Experts of a small language model: a variant of Muon for the experts.
Below are experts of layer 2 (counted from 0) of a mixture-of-experts language model. Rows are named router (the router's row for the expert), down (a neuron's output weights, with its number) and show model dimensions 0-223. Each number is 500 + 25 x the weight over its row's rms, rounded and kept within 0 to 999. Numbers have three digits each.
Before each expert's rows: a language model's description of what the expert responds to. This comes from a sample of Wikipedia text that the model never trained on.

# expert 56
It responds to: Foreign names, misc pieces
router:473522527527543508467512528523458476529532529474522471461505476467489473528476528527520465461502514471479507473480469526477479493476528515478534498513471474522474505477483452459469538521483517480528525471473534521523472533514476522485467478476480513522533526521483530475514520480487476529469477506471472482479487504484467467541481527528514471477482524462525518539484478518469520519457519464463525466466523519484539513509520514511519531514476476484478528479511481490472476475484478495480468526485481468473525521492465541470525476481521511511465529475539523520501495520474476522523522479512469537522525516495485533478538539496472534506469523491523514531515467477476529477528
down0:510499515481492472519502454476508486473504452514571491525526494460517515462538529524489494494507491519480496464476485536478500484473477497517495483529478525486490503474480462502485406483516491548514535522518508515499533507502494505521476454503477514533522521493487504477500550505507539516522457482470496470526522482527501513501486531467464506510469498533453464504562520461529485521533499523494499526518504507477524490508496507563481508468531531483515495522475536521505517525480480508519527525490470527506485527435487482493507527501531516481539562481507481510492508515516490542430507503482466455492489533466481510511482459520525503474491473520510478506531468507520526497499
down1:494495473530483486462549492464506481512503477509483508493474486506532513488460469506520505454496510522496503498508543502533483465480481444517477504477535499464505455520521489495519502487483506503465482527509545544486510511500508496517490527521523482497543498500442544530503477508511580525526494481506500480495516559506497479546517487490466506469509519487511482536468522438505459441514455431528489513521480494535476483494498498475445456510511492506470500484498507518507509478515489448498469480488499524545536454530494495516501513515510481485472465507496470476474485504506518517497445508474471512471516551475490519494517509477521490478544480527468490489483525461515477455486
down2:513499509514496514497504530509505531458455491511455500507528511510541557497491490518478513510496491467482507501490477519467506483530500509525517457493531467464497497525540502512513510560505491473517511513463482478493549513472496519466556554496524489474534523498542490513525566478500495498533511534519469507500513504506510470516508472523499474484525521522479508568488552527509480451460528568511512515489484483524531557482508479507470508495479487508538478490515523505472496502499521458533484477489508485504484463554487457510483517503517492487529457504481504470486534494489527498512540535486482537532467469509540522462478490512498485496472528469552528523474514543513473482481
down3:491523517521545483537470534496468504449541509478503518506500534453526526478482494516469443500552532527498514508519519508515514493515463513509496546509492522477478503513489493516485489479481488482514479533481501503502487524485484572525568495518527489511492501540497476476510521501479521500532477515487459490502479473467531439441495529477485512517536499449512518470525507508495537504526529482439540474532474510524510494530537505481487494537523543517490510466479513468511479486502513466483517478520450426525494502503518522535490488491493514533489500516495497493496467494470509525490497533515469510470477495500509494494528544493523483505493483491452483549530539493495477469442
down4:537463508479519500487529453513497500460502511471526498531550524480492495489531478514494512496525482488464526521510545501448504490515486518506534467519530513535504503513553456508532491522512507486485484501516503497484498472498500474502511499463493528490486520522497492521447520487509534489509500459515443536543521548484460492515477525476510496491476514500527507526526488476536489493512461489546539563434484506512494478501515505447522495508480496516528454496499539520546525509512498544535514541527516498478513547480520486549518485461471540519496525514472483498511523499484478509469501480529527498471537508502519510519522512505528546508513569490559513449500504505454493506516
down5:525518500498526498468468540488491462536499478493488477471506473513517465491486514529466496477513484496558504528518511504475462498511523464491501517500447547504517532524519512498512499494489559478521515506539453491527484506519548500545545565491499500515496527514484505493526494488435506527525546482505509481532494534478466505497472527541467477499488546502508461499524452494456489506519451532496510493501476500514513535552459468517452528524505505485522511487488497475478478534513492507468496496473533476523544489509500506537501463476495496492429516534480498496488514550486443488463534508484498482508474492482536519515491503478487491458494456475494468523528494487473478514516
down6:497521515464490483548501505515489467542541498514483522466522521446469522427510511511508528534526482482509491489528503478471530508477466534490501482472459492514433500481488491482503459508475400508516480487520513480465499504521504501489532532500478486475544487496495456484495508493468514457519508525462471467504501497505519529500516523520488533485509433544488516519494493521519530500510495461486494459481464514534474509531535504499472502515479475512522524488493483520493545485511474511552506456516538504530529492524521467524527511533525491495511475447489478480472471460489490509491495518523489528491489477486487484507521499505503451553520486498495458496536536537466508513505
down7:480514525544509498527484478509514470483491514457536547510501502515523490534486540477529537496512482509490481529504507478505528516478471522509522530528510518467523544527485457515484508556507542495501513496475528493516523468498516468495522486455504494478490505516537511483506447499528518531484521534493506483536542491447480524537476500559494461465535491504503498509465529483491524483520489490486526445501517525521544501512510517451505462537559531493502507507498533489421524491485504493560516487493512456514469476502528515531518521548487464446484511512500487481510479497498435470516500480526510504469492521461543477491506499465487494491467481513537488500484527486489493513473
down8:478494521542511480477522483515510501487514502480511506491486460536529517529476501468496487523560519486521540530460517522481516491518483488455473514494550515505487479508484539499524446469480505527494489535482464493460501538549485502510492505499510513502474502495478501440474509467479515503577522549498522519519484507486495476509449517535471501520476530492497424503522510467481536511484481521517505469505521525503507502511482472549530467475500519477496501527476555530498520499510495506493489498502520499494464433455459486489495483512521488471515493499482509511456495444490516496468534547498558522524497495495533498493525523456464525482501520554526523485536494489471483521484
down9:485539434544506533516524477500456486545532440517515496532533484533479509488466544523508511506519513519516538501473469512519516538503474507510492494541467519538494507509514532510486499485497548473511473535479487509514491493515492487525493503488492519499500481481483508563444514494487514508471512516449465489486477503498467487549513488460513484510547474480500510516520531542507489497517468474476507503488518505487479517466566534532475510478512490474493464510490453479531465495514493471436520443445469495489496501528500504460505531496504507541546500539533478494499496511513449526475481544503513515502523520511538488494504533508510530489442504485464490499520502464496506481505
down10:525474478452487499505485482471454458481504460496451475473497475510510490531497510517489502426504525515506531532516488494537455525429496489577515486502485470509486517489501490512503495484427450494519508491522535483527503502515526490512467520462534517512498467457526518515506506504525530517516509583516494515484507487463513512477484491521517488497508513488504520482484494484483516541568500488523529462488526522482472494508523463514507489530469492485548497501499468497543532533477476490521517480478505505450497534485457488502456506566486512547472495474477476522495478507527481470502532509492503506486478460504518478510473469508520539483505512514499486478492521486477520529488
down11:529505478488452497479489524522478502482497495537503492557522521509488508528524470534543506531516522501528493455494518522482527559474462531491492495481516484538527511477500488536497502489538460560438494515467475463446510520432481520499505481463492476507543542522508495544501530504515542478488484434529495525545506504479529482485503544496507505467519529528533496489482499493515482472522518533516515529514515480489480514496509448462517499480505460509539511501518493498511476490526536500513558489490494457489471485500517499505504491490549500488497503495489498532500451479519483500503481483515534513506501473517496497435479492513538525516495468487416484494505511524506489517501
down12:498537463507508517487486490542470467500512525506464537453496466472510527492493475517443495534495517479519522509492497484525508528506511501500524496430496531465464505528496508447495524496500488478511528437501488549499511555533517511521504479471483506471501498475529522486465532503513528497505536471485473503472485543464506474551501487478446543502491554502468500508490536482498507478491525500470508486516517506479448471472477465550544493463550527498459480518480509513462500514490471505505484485485479513477525487528489443480498503502455505537493550469506496498422487531521548496470494470514487502528480498504498497501514487492506526449529498513509504475514501495466499513510
down13:507505508539485504532538509505488514505493527498511468499513556486496494460486483523492461501495447492530484501532520515477456496552487523487530488467518527496532511461504470523491540511504491516502482523495479538484509511488510528446486504469493517519502527490491540544515473502526469484501490489479468503483515498474504497451485525481499512523487491473509452484493504521536466494508491543475534493469493518495529462530479488492457480538507534484470434448504486496416489505503486513515509496502515517478526496521512524446502521464485489507525509494521481487429495495527507515526518497486516450497473480477499479551486475456480515526430451496506475483476527467446477480531
down14:517440460530540467497479502500490478465472507475533513467483507472494512461497504520511495546487533534516465525509468492504501511499554500495495507492497485481502502476529529515481505442502544486458470517477455489502537485537507502459447475455494464504484503515467490486508455480495487496486531552524534507503541510463499546529532532530572489494517507536518547518459499521480453472529512461522499511460530487507506498506486516497475488497470522508518513436522532496478545514489538504523537494485554497509467526485497521512504520554520523460510523523504555532480512519499503500512474493448492474512508521503482523502491487508487489534511504472499506513511517504528530516517
down15:505494471474457465478467467482530496506512529505506471518490501519497504495519569529455530508493472485487490507515523488529494496543497490502525494440506501485509509461465522523499499520463505500495458489531492526478494552538474529503516483522478478450491453508508508520467491466513496495485529541511489493504470476499464473483510530528561499494505499490528551500523515525511475512503522478520493480534516472539509502521493516511531480509485537506489514501485503488477501486503505544462466505498505503475452525534464491445463502537493480500532540523549564451487467484471508498515469509481468540527447466512503486507487514507518519504500466499483551514473554444504473538520
down16:446515529487531529507497523468512505465456508550496511507479480511514521452509482493525516486537458459498487480519533513467508490485509480490519471473509460455515507499487501490459469522502471509500550494517506527490511470502513483448497462482530516468546493491485523497491509478522520524541509472526499486509502511506490492472519556522507501504501542493503496518477489547462524524511503493503510523510498481502452480446458475463514481449489480467493528512504494553463482499498488487536471515490514524531504456502487524545484522549503518506479451527549544531481466475474489495442498494526517468505479517484440490496465468525483497506443489521502529497511476489489524550466
down17:478460509493516475495498508515476500481535491519481527540482528500498501505509494492456537454465454490544558465510479532509510465512468457484522491465506505462501463493467551507503543521555512526474494522515497557455491542489442528461504461517534525449517498507521457521493463520514492505481522475489504522476477468506520525542544489491526477480519507540473486486535486518543502529543499487488529519534465496525494534497495500502525498476497554504468460500479511494514525534493510506483478512541476513530486482481516505523481511458516476541518480522482506502473455483475503542532527490518489509519533469517490466521467514504510500521503485475489460465506497514531480520521
down18:493443474465504488530491484533520505542525520540471469475468483475530536506500503508451453487509509450470478494529435533465484511552483501492459477451498490504504531489504509454506524479472509507521473494453463514527479472492480490535489480448490505497493505537533499490506474518476504517494485554488502506491527542486550491485476509492481519497544493491502496461501532485483497502513537513469514476481499540508492514544476512519471501509478515454504495505483510488538540555490482489474500498502506522542495457480453458511481485497476512508482487520500519490529492504469527493532507425510496541488498496533457499471528520465528517492460530493507483501528529455524473513521
down19:504503511487481495528543516528480489492477536473521500538508495477520463442478545519511452474467507496515493514486510463464494470577500498497491468483469500485495513458503516532529498519457513481512487477493501524512480499508533452528517520516494505460526525498501492470542506539487543493470433460506482490508516441508491499529509489475500480505505500540511497535488493466529492558496526519531529522488471489508517448506466511487533449498571533496526511509476486513484479523515502507501501523502530454457532527490502502510447522475490486521513493519485533471439461513491468496514514480490546522513501490531499496526469553479501490490488483470501512510497522454500524532501
down20:486518514490541537506520482523510499450467521471516477481502484524486494480473526513473544502535515505506547494502486500511515435502523495484542510492492460486456520497513448481468486554539481495494477524500554494496488522513478506511532461486513467576510513487468515525507489510524520514480509507472492547492494510475499485541505536461531495504513468531508487506497514500486509525512493490497498510488507506498476480496541486498496498466511526524499487405476494516516460524530479462487540507536516522458472469509478444481486528458491492543539458471520470495467543475516508540510527521525458513502510498490476502536534502546490486503483541528497464462475517507505475480506
down21:490554517490522529509502488474456510507471493545504511444525490486486503486509522533466529472486519528501512503506490509526469497536478462521470484464491489523550536514516511446540514493499537508509488518498486501485512508471492533484522491505560466478525518526491491502502482535542476461523496441495527512489489535491532473460491488473490489511532490543493496546493483473526485508499515526454489468498491480539458444503519495499507512473497468504471479498506551437484512516481509471495439476519475502527510514500502530544532500487487497499489515490560464513472484509529515508490487518508486470494506514480541471489450503491567486528493505531476488449510486512454461487461
down22:535529481532484529490508517468468492516490501520537542525518463466487511529531500478473532555500491473485432434493520488500503501481523518480437524509527482471488494519497515526546502515548509500514493497470472500481580477476538501518503524499506516497493524477457501487451449513516504473474507481519509506495506535534493532496482486488508494435519496511515490495498506486531497515532503516489507524459508481478500522501491530462485474461478503488493473506470515542517479516484533518519465484485465493529484488478537502500517502461494516484505528473459518471510481501530538484496482508521492494520460499519515486516545453440519524456485504516468473453526518516503434483524
down23:490526497491500492488526513477532495518563452486497489523546488501495518488504544490491491470521504505468499481491480502477504485456506508509494519486456505500501525493480500504487495465516489464496478481467504494474503479553542487505487496497463525506498486482509535545497504479512493517485432481571496471514534498534517449446490488513514491490477470522472482491546483546507495493487492499518485479525492528493449496466483517504571574498510458537532466521463513499483482470512500508486517495487548471490448525506541493490503500504467516499481500520518500498500470517515580462492499486460531517486506503554531444521521488557494499518513511505560486502519500519512484499514
down24:495534443499491492490523521521479500493491533512524535469527536486467511505477527483529506544447527544478486498487528506477511523499489484504508491452503462537493487536506505480525492519496438525534492533515475478488524482489543468530506513512517511474504486514507502527494539493475483527471526523515455498559482443455516436501528460459512500522478474496526513502463473507533508521451510530489473530464490523532483530480505476503541461509496525518481519449499470505508439459496460503524514484527510503516451480481501498498451541473486501509504490493544501481506504514500497475496524496539450527471484501461488507492445482494502451517517490475490517479498491476504479483517
down25:488478511543494481489494491505491538491483510529474489479478527511499536515556538512529530465482517494470546564489504517545496515492541503498500490524510472497516471518512505520504479478519491517503501537482518501469488482487461492490474517472475519495549484540505537465485469468534488514471511521532532527527534494535484520534514469512484489537497450475472494467500543514503536497527505492517520516499481534550496468504533514474492451544523522521482446450524514558512516504494491547496503510466476481479508486510540476516465443485487493492500508511448487526524491447516492502478560556486510523483507468523506503515448478519520490488504534529512517486524469506518487481472
down26:514542479506519508478518502516508493521478513559520462471501556506450507499480496459501508504448430512485497499515547510484506522507538483522469478518491508513503520457498492494513494470483474504497481498506531478504518501451478520502504494478525528506540478486447537485472494504474537506527486559471494453531493484492486484492506490485501445500525518441513530497494525489504472532456501467533511545513530488541472536506481536446495518523450498530490516537515527492503517525510459519504514477509500514464493526492504469488509516528558515445513505533524488514471535491473504471497490534525520504535554481539512515458474520509481477499470512485493513474529543522529496513497
down27:527568503534481518472454486472497510542513524447481486527500490486484498527507475503496542538490493488472522514490461518510506490498487551472531510488470503510506476497489511501535518510509502515518506497497502452531483450473519500501515471522523476545475543506516540512503457505499476483491520440489516494540510469471465499486497497497444505534578528514469473489500470490463443497483491514524488502463529520539472516489471496506508538508500544461556520493481507501494499525513469536506445473500520525489490463507484495493499481521504492446533524471496537506468496551482480497503495503495501495480501490497489489502496490507474486486539563486501509488450462470544441494500
down28:488509500488527526526508496530540518474504504525501503473528466487497483497506516536503536474505485464484495477518513531519538506463493500513487471497502485475511517514503526469494519515496550485492524454469517483444540488508542523482501536503478525500476528488493518575479541545540522499477516475486516453498457511477450468543526506513519471503478474527490506512498482503493495537558563530503509456517493526487471525499524503501504508495488496478496505502508505504500555536501470511502537458521519485516452470514544541509477487547472526536489495512489520512520555465525518497454531495535562505512509503468539462498496511464518465536511517500517494508492470513448524524510
down29:476509529487539496486486524514513464515514504519485503496521522517494499492512532480471467506467513532521508479480491527520509474537482512475491490494510468494471503477514496512479503493523500502529514523504475512574480547525506516520494523498521464452523506569510502490503510569484538540504475497554459514469498447554521471470524556477505464462492524478496525459479428529483514493518524487509537473536492435505519497530485470450499471517506475463510502530478503471511492558475505514505500488528485531490518506481524511509514497501521530511497546512532449535498496500525489451480463525529537539501518498484517520510519516476469524533502488482485496495513514482507511533530
down30:450483437507517505462453475515471492477486507464471489514533512521505452460473531510500483515504491485537503503451502528481474519524550486510518504511461519483492523516504513499521471477453516470515476524500499478408525512494536553511523509501510471531474509467545547496512505482538501483507468520504456497510531488483477503482464534475455475497513507507488500506516467516509506467481481500519481523493463453501495495534518489543491501492490484498467512492492511480514519470536550505524554543451500534480501494517482500517482525477512522522480503506553515465488488521486469523465521489501492498479518498512550508512497471494470515521511512446465478449515507512466490519551
down31:490503464564499513433470507538508481548520482464514500542499539468487499488462512501493524514501522527504478521484494482504500475464459463521503525512489489498501504512511514495488523512473481477504527507501500484454474459488477529516515495500506509502491482502501469480462486482490468503545464524465476470498480496568487524532502441495504544507535497547511464508474547549468534518517510498520494523522494518499483544498470484503492464519475518495508515528463481552538533471502514488503549506487507516537504548475500441516510481485470510493550519472533514471502514462477511535525518525482539466532554482511454558507498498488504496491485475537512476486519501489485505486477
down32:544498451510488454488471489534505533493490457487494482478475501508519527469519509494471498474488500476467501491514509479529534484496546476496449549458498504483539495489506541479517466510489465476505525507521448506551517511493485507499510477503526521535491500495519508473509478515469462471453510514491475543514496504549497500494461458513471486489501487488489490518558482458511453549567515497509493492475507457476452524443537514495487516499473464491459518492467482507506484525498497490545513493486485471490534483521549500535521477533508528492518514457507508489518528475513503500493484524493508522455503517471494524450513495527443493484497547471470477513522474530479454502474
down33:494559480499500510495490518460504498474493490512458527514531468477481506498527478516481493472512502513488519451461449506529518499507485504511534510487499535493460471530493507533460503464530553475514484506484517497499532472497485462498470484469509509492494439552521571497503493475498514486527506523478483506525502512522453485458527498457464520518529537541478496550525495483437506511508541524513513485474513490482538479514439521496481543488495474546511513496532508495485532479529526504490509536481473498505501561508528552535534450500531479505500510455513488502448472507483467498465509516494478510507493518493515479518469475536501535473491513496471491528506477516526484497533
down34:505512510446517491493516479529505535507495506515497518481502478506500517522488465462492539517496507447535493514523479455503526511461501483515482506531473511505495493499495481524509564442446464502494481521456506496524462483544522512495480546521480484495506466467495501463532540506526506478479500514552541507481471551500515507512512480480495490496478500491498508489536453484469509453547507474513523472582535542513468473514511498499528555498514538463480548493461466504508509510476502501514498519499503494465469492534514520497518471520500492511503529496553546520517531473525466484531443483487499467503512479479488517501505505513463519502490492447465480515462500473509510455496
down35:461477535511538517543488481510495489431497508470487471497435477512491472507512483502483482460499510512510518507504476483488495517498465497507466502499510556490555514455528487471513521528519511480509582517512508497568486471535534504486480531497497440500516529514523480461507460513463515514477509532476500488502505518457508520491521515528490540544491462534463483518490489482512491482530465524458474456520502509539509496501517525543505489510532498504503536486472480514533507446501546508512519511475493489483513481465467517496488543519497496511532494493496539495480545518498504518498496471478473478493498526489531478536554521552535532489499513512504530516486539473458494504478
down36:516511494523491518510566504503541492525550487519507526519480501472503543506507499443523515492516481470498442485508504499498498449535502521493480529466463571501471462507464455523448563462484498450490465528475478519470493482480521488541492501471478515528478503485485530498469492521510533525529481477533490490491486572528466504516497474455479494513525494493502521508460514497478489497438461465513506489526497494508484479490537532511491482508497521484515462524470533498514493491536544529508539468488496497509526544510483501520512517517515497459489495539474498515521520525537515532521482504503486480476480465503479499518515457553504522475507495472496488535463537492508527501502
down37:463524501506479477494538467491521526527490504509496461549461508488508532494491456502470462480518484436500486499490498500472539526489504478476454486497497504478499517561504471442498506485485473472501529517479555527504527468520494522478517518499499497513441505532565554501498489477501549508494521526507475516511523473473520502513491510508468517493485469510445469542499504474462527506517490476542497526487499518465510481498535495504535490523469512465516481498479523465466543508517518551507460534478454499485477524516477521467517476521515477531500513459479458489501528488503502491519474498533515506519473511491522521527501503519528565503549494504444473499493500513525534495460
down38:516494501531451493553505486513497483527525463500490495503502491526510473439474524494485527529514482476493480503516499525532498485540491511508460525527478509477512422553523485490476516519509502521508496486497534468520487532512553521539525539516507521486517487486516439495490489498503520519479457506476488562491489498448475493499537508517490520482548557523470523502485489498503489559499480466522489480502501476490525508511497541477502511494441484505498479485498501499544498473507528539493480502501460514536491450484521471536457496541505493496505483462531498486461463460505488499487520505485462560446526483528505487492442485494543490483505496528493488498467521512464511537505
down39:500489503479531511478473468500516502501537484542507480542517502480501495568486476450530490493502515477461524445475497512557517505500512471464503459472521492496503490472522491490493472513494495485481518485521527534498471510515465437505464506485500496512515530493499479533506527483535508493507513492500484488465503498485501535482485568510511523489505495484511495473505509506471490449493469483509511472514542489489556482529514506496485493529481569522498482482486487502492549509499478482461534467442492524475534514530490534527457527571501518477509529484535478477504496524500479475512547529490484485506500492498484437519504501577505507475507448496473543502454542483510526488500
down40:497476499484471494474561509501565517517495470489514530483489522508472528538504497527513511537512467480546539488511489492497489448564547487468550517486467522446471505479489505490549488513498519496472450523529462520481503485501488493550536501445526500465529532477525519546548537502518537523511486522502508495477475494510471525496510496513485487513522487491525460512521475516478472482529523488526463505503548509453508471506529511472503510491527519492485504481468535474487524525527480492498452527515559518494521523519514540495507482484483518458516503530495519518467519504483472483459499485500506523498490489500490522500493455514500463471533521515474514523543567518513497492480
down41:477528497477511492543468499510527504504448487478470491504513486471494459493533503461526484510531473490491513498482451554470547481489495500498516536506482490491472493546517481511519595458509516479527463446529509507516506472515518515508519487528489464513490504504569498528465534511509533509520505527487536525527519495493486489503503522483491484495507506519467508493458525504526528470516466494511504458484468500463548490474485479543479488447473491530496490535479505475523508491521469458475484443486460473479506527501508519506500487526496482490503506508460450502534457473448494504529498493519520471499490507489464479549470520527505506518508443489503480493502524443515486495531
down42:508526468508487481480537500494515465501503506517503476457468469531543492471478519483491498521492515502483519504501488497486487474510461443541483536510518496486507526517517493533535478466526514494454504520487528520499520490466479521527495452477502477479522545568530510504459516467477496508502548528472474516481484454498497526546481499496456507475488498489535494516538546488503484494454511484550482483484484522490527508481502524533489515499493537520552529508493508497488487473522520442500507512555496521511475536442454544495518518465500538520521490512511477486512510466506469454521481474502506501480465515511467459496519511502487540402519495489475505514504509501523513517534
down43:481486500470459491455501470471463481493469515472479506529506520550503518556508488487503497480501487520535490508506469483515488463502445477487506508509497538482490547503507543520532511474530561528470505501492509553498493488517483466520481549451485514496542542531482493476511499494492538482452506511526474485462493465504472570480503502462458483494488473480474503515471505459428493469488514506484462473510479451482502528483507515477471486465486504486513470482541529517478499469491513484491502527489524487516488466474488506469486493486497490578517509495506461494484509496483514515535485507467525530461509494462479529504485509507474519489509552465538500517484469488494460537483
down44:541518488471506523498462498549498463513515499526479475510500491530472520509543486483470476453476511490497497524524463479469517536476548506499471509500445524447507473520483512542473508492497476515496554483506508508459533513497513498513468470518464490501487541502503468523491503453461491485520530512486558490531530508479503499496483485465527469485501474482503499497519486492500524492446453536436514512509449516511520523507504485507486537540477515477517526471511458509479479501493435515515526484496441481513476488523473504526496494525514530522514532512508522497480505506509503470511489482510444491493516484554491521479486513442494477458516500515517464513556530496451515529536
down45:462486531490479510489493507491516526526510517499493491513503511560502451533460505494492524506502498514552479484456530537503561521518466494498509482481508471498492525493521499534481512493503555418486506513447544506502462508497521500530503513506524526513513480540525491503481528497472508517501488490466498522446576500489479519484512505501512516479554502504488510457538533531489497516497522534487524507538492465495498519472532518523503515502490485539509427481510469473455489439513525487519482528497554522512461500486502490453492495510504471508526480498521489506456516499512489502523534460492477492515511488492525498472493539501511506481451500450502511565517509513477539470475
down46:473497510446471477508473525553466465506548501521468500438490524492531495547488483485497523515532525471517472511493503487492558519475523500517514490483513499568525473517520508507455538503477497468516487503491456488503487472490491527541512496479475497462530506545547476491513457483458499496519520440505522479500487559468521446486501516449502492498524515492466528514503523515511471527511508502462509491430476457473541536473484504485491541486474474518523484471517514501486480473456466489500514443466498491519512486509486508504507506527504491537493483505506513481491494524504492489497532456553473495471518500489501498498518468548476457508505489487505516522477539486527503510516
down47:495488509506476552503519479476501506487527476500504520520486471517501480542484489511486473523525499468525490494470546526515470502487517491510461507452516520501491478508544517482528548489470471488457456454519489460525447503554490485528467484471499522496516478489503448456484491496508516513516490493495509508499511496509488483423451508520503524482502483476486545494530449493500475510480478509515494484493487473466507532513512500532521487454514523491490563532488480446496554544514512564488518479505516499495485486509508497564487511514530539527531503513486490484485519521460520474513461517534512513530552509514509533440509526473544484500534542501521497510497480527478512515489
down48:518501485490477496501518499505469516514474466518474482491500490512518509486479476482524525503534521494514531495524448473513513438497470502475493462503497500531493482524502499471461513475495511448469500502528514512494488457501519484497495512466486528437504465516536509510508510490525466486500493471503487489551476470509487554500535522512551471516519479529539508504495501483528449561498513531478498518473548529507500480476547491478531514523475515466529510489474454510497503456512466497497516495460516531499502567470545505505533489483522476522508491473521511566533494502515528498455478534475474500478523521499482519519460489485528464510493520564534455445489494511468541497483
down49:546477516498499459482535487462478531508492510520484495504509500500461505532477459444543507539520536516512451504511526511496511553493472506485458457493538491491567491469516552505504478477533513461492498523480471505505481474491463514505499511540505502493503535497497475544462495523490523529477525497574470509505501466486481502508529478471520518493502494502517538492521515501511521531481498499531508506504534529468499513501502500488490480550521524515569488447543500487556546480498494451483450477498532531478522499494503549516537536493516522539504470519519502464474503533543512467506502464480483487501495507510511498505513489546535465473511489477488515481481450493509482494489
down50:526479525482488557504469486518471499488482464490489518506454497477493496563538464492504467492508529493484514526528523502490471483498478486500501481486544547490509465504501469471494484524478524451498432503475445464515490517501506542482467520499568507518493505488534481491504528506506503512513498465569473528511490549496498483482499489516453499533528500517482514533502482515514520537514527501531488485512499499459479492504496503537524513451515499521460491506501499465537542559500493526489473497525525505519464509488545468547522480540469499445506491478463496507502475511488506474463498473478489524501513481469496538483517534554462496429480514521516498512491495491495475528514
down51:508475459517468491467467504524501482468525468509516527510500551508480491467424504495519480503507498494499506521501512512476453517479446501502492487502515481528480460525517513455550498486511523501513491503512492510504480501477476522496503491459513470504510479502545533522483530449483491487497495505538438461484459486503514538499556506583481506485517503444522472450480518533498532519512494515454509513492495554516451488498523514480504434508492516481520559517529542476487503451488489512543486475486512466496462506500506482470494512510504499527509506546500495503498458494507467471524493492540494513506495525537454486496477531480492478507494537483477502510503506487518456541480
down52:476497481510549483522438522505501469542528525493487471499482484482521489539489502515496483508512527488452492503582534512514440486494524514497498493478487497576505474455513533529486535492492478503538558501490487510479520508543477506505520487558490503530505490521534493494499484479462507553555501502481535510502478532477513490471503466484505523521482505508557500509503508480505510467436492497498490519492472484480485538523513469482505492500486496507527472510517476492481496512485529524491468509495503476422511466522524492524539509552492456523532490468500490493500519473513480459544521493502449451468526483497503519511482515566513538508505502522508515510504515468497504488508
down53:449516501496528524515482506497469507510510469468489488470485476480513510480525487501491421543503529505471531480561490504434466491503502496519530551524525504531461521512487515517471526523446508506472530489495465506461489549505518439507419490479462486497523478502492452502489464541502513483470511502454458504524508470505523514465503522484473450475496513489488504475486489493495469490513468494522501497532526471527491500542477508527479474509471491487484516494510470495502521484484468471515472497464460525540496501501519504483499514491532508508541516470521473508491539525499485522520491486532476541491516486522455523509481450506489485552507525499544513519510463508481529508465
down54:498500506555538447440536455513534514495480493500501473513494514521517504540477465526491531471517519537457473497525509499539414501479480507506468494490467484497501513496523485550543512533523482484469459474483501519466560470525474536508513480505557526481544475503490502506537473474469499466505549497445510502521446501485517506506526510493494546507500499523492475490509503507522483499477495547515480517496470495528468520503519520464488521491511544541475512470513485503507495472516465513513537472486495489499526498457498489491456466472494498504505515468473510479501485493474469511525534505542460503508529454483492495503521506515469425506480517499497502508479489509500523535504
down55:502494512479472477506509504464525473465468540489506478542512516495482457484554490515532506479470478523496490471454502485536452543492480499512487482514519487478482489524471491505508510495468565492511490507517490486503488491506503490500495485529524537505481499507509510524506526484476471417446485475484544501467517509459497514501508475499476437483472550464523482488503523570477470517501448487496515510490489471448534454481481466473526490528446491510517560499498501532506503492513511514492492488445514505503494516476472495523522499463540497458511500445520515477525480488496520545487537495523539517503488495504511510542475477457461524488467490514491479483501541482509473523493
down56:524488560490545490530510475490539509485510479542506480519542493499483501518474519495534510484533506491489481497506467529466511464529560532472481485489511489483505483493472516506488494476532524536505514516495524478466447486477494486489497483528473480496534479498514491530515525520483461489544517536533487475456505522526563494521432477488478507535493509530510494508553481497538489510484488500490547506480554470459520544533470530499497529467525450529497488516482471511479507497450533539522488498497531498483487546492511494516531497507514463535514492501532498476534501480485493521507543486481500544544502540512476524502477450462520527518517497452490521530488494531526502460498
down57:531505526529508509515559486562499498521524513525523497529520478552545536520495480514470489492467476516523506472528517491532496467499488510512490551512523518508512540485486478490496451501544467468493468495529502430488484509464497513497495501478500504503522518507528460477477477480517481551539506519495484513536487550502501478512506490544509473561481474496454498491478465500479486497520482451515455465478494480488550473490509519484495517477508536517459468517519441497528502498494485505515543485534530490498527486448532493505497529530504534513525520515488490525524512501486481476457472515508477480575480502468512532470463523520499488515477505501489528497472502453510459494483
down58:466491524463480486503495517487498489495547517496480478492465499498489500509487504470544509502493513512438459540468507509496551441512504549493531495496437523518490501486547509486472458492455525495534513543471520510526559490489503532496478537474512465476478486486463498471509474457481519470543548489501540511473515520482538497473496527462500501517499493434506454526511527540476513484487465481494544487462519513530554511502472505508466484519487506535541494486506489477545488473491455476491473474495480470494500450466542490505508479490528520531480501518481497510532523512504505476523490509483517520540506517486515467513521503543523494512513506530455486480464483510498527484501
down59:496473461525515495499514486498503478492524481483490528517482501524463506515502516495505475538460558504492476472548503518483462488479506529506502512492488491488511497493514487489481519514507526495503510482477471486472520467493521540497513499509531495483522468503514526502528511460495514506470478501518506483488523464493473519496477514541536491548500498448468528506557518514523518501522541487487495532525504486501531518560439534464453526534463496460521541519520481473499477528482425486487480477503509555549491513518503544499485529526516513528481471512495446460512506506495527447506522498470473434503534511478467487503487512506515513503488460491451436486494472510558473485495
down60:500490494498434493461510530455495517466518471551502504508492502485515520513505503458511489528540540486458546505478525495528486503511540511508489447477515522529491513517537480479478480526513510509488501527500473522461501486456512483486482531494487502514505457478493526554551532455524504535506457496502521540489473509528506514456515458507500462514491456512469515475495506497484525502507507532507492486566497458483509492524525517463547486465504446512522515548507526505508487517512518498484517475520479511466524469502455503498502474501448474519510500514553496467484472483524474488478501496491499526491468491502483549483515464508481544499537499502556523538510519460455519541506
down61:513479439517445490547518470472527489484458509510492495511422475502486547477482507478490496468503520527487525517521470507476517529533484526453536519529483494512484511470482517520514472520486505488543517501470560474514455457484506493542493507489460491487507529471488493517499557469503504478511479533494494492539512469545522507515528489501512482495479473486555480487526540492437453444485503509475508486478554473511531493563518471520472496545512505520508485494469521538455480479519501493478516503512496529502526496511489499511541475474490475501480492499491510458577508490522462497518500482490505496504512504541532539493494505474480477502476497490491516536500491503493497511529
down62:491525562498555465491497492460501558461503519477506497543525531528506472495520497511470493518456526504529495495487503529487484520534534488500513544486500523480506494506499500491520520536485494493508502507540523507497518482515481530490485486478479473537466489528526522483488483507505507521518492501420484484508485475503451490501453544491515519514466461495511491528503521536547503495484530486487548528499501528500481488513503490503503490533484509536506526502508528503545463541521544522529499548465503507474501471492498491500473550468516494531473537489457539491476501502519461477533529478557512471518510495538415498427508520512499516541475505486515511524515495521477502460505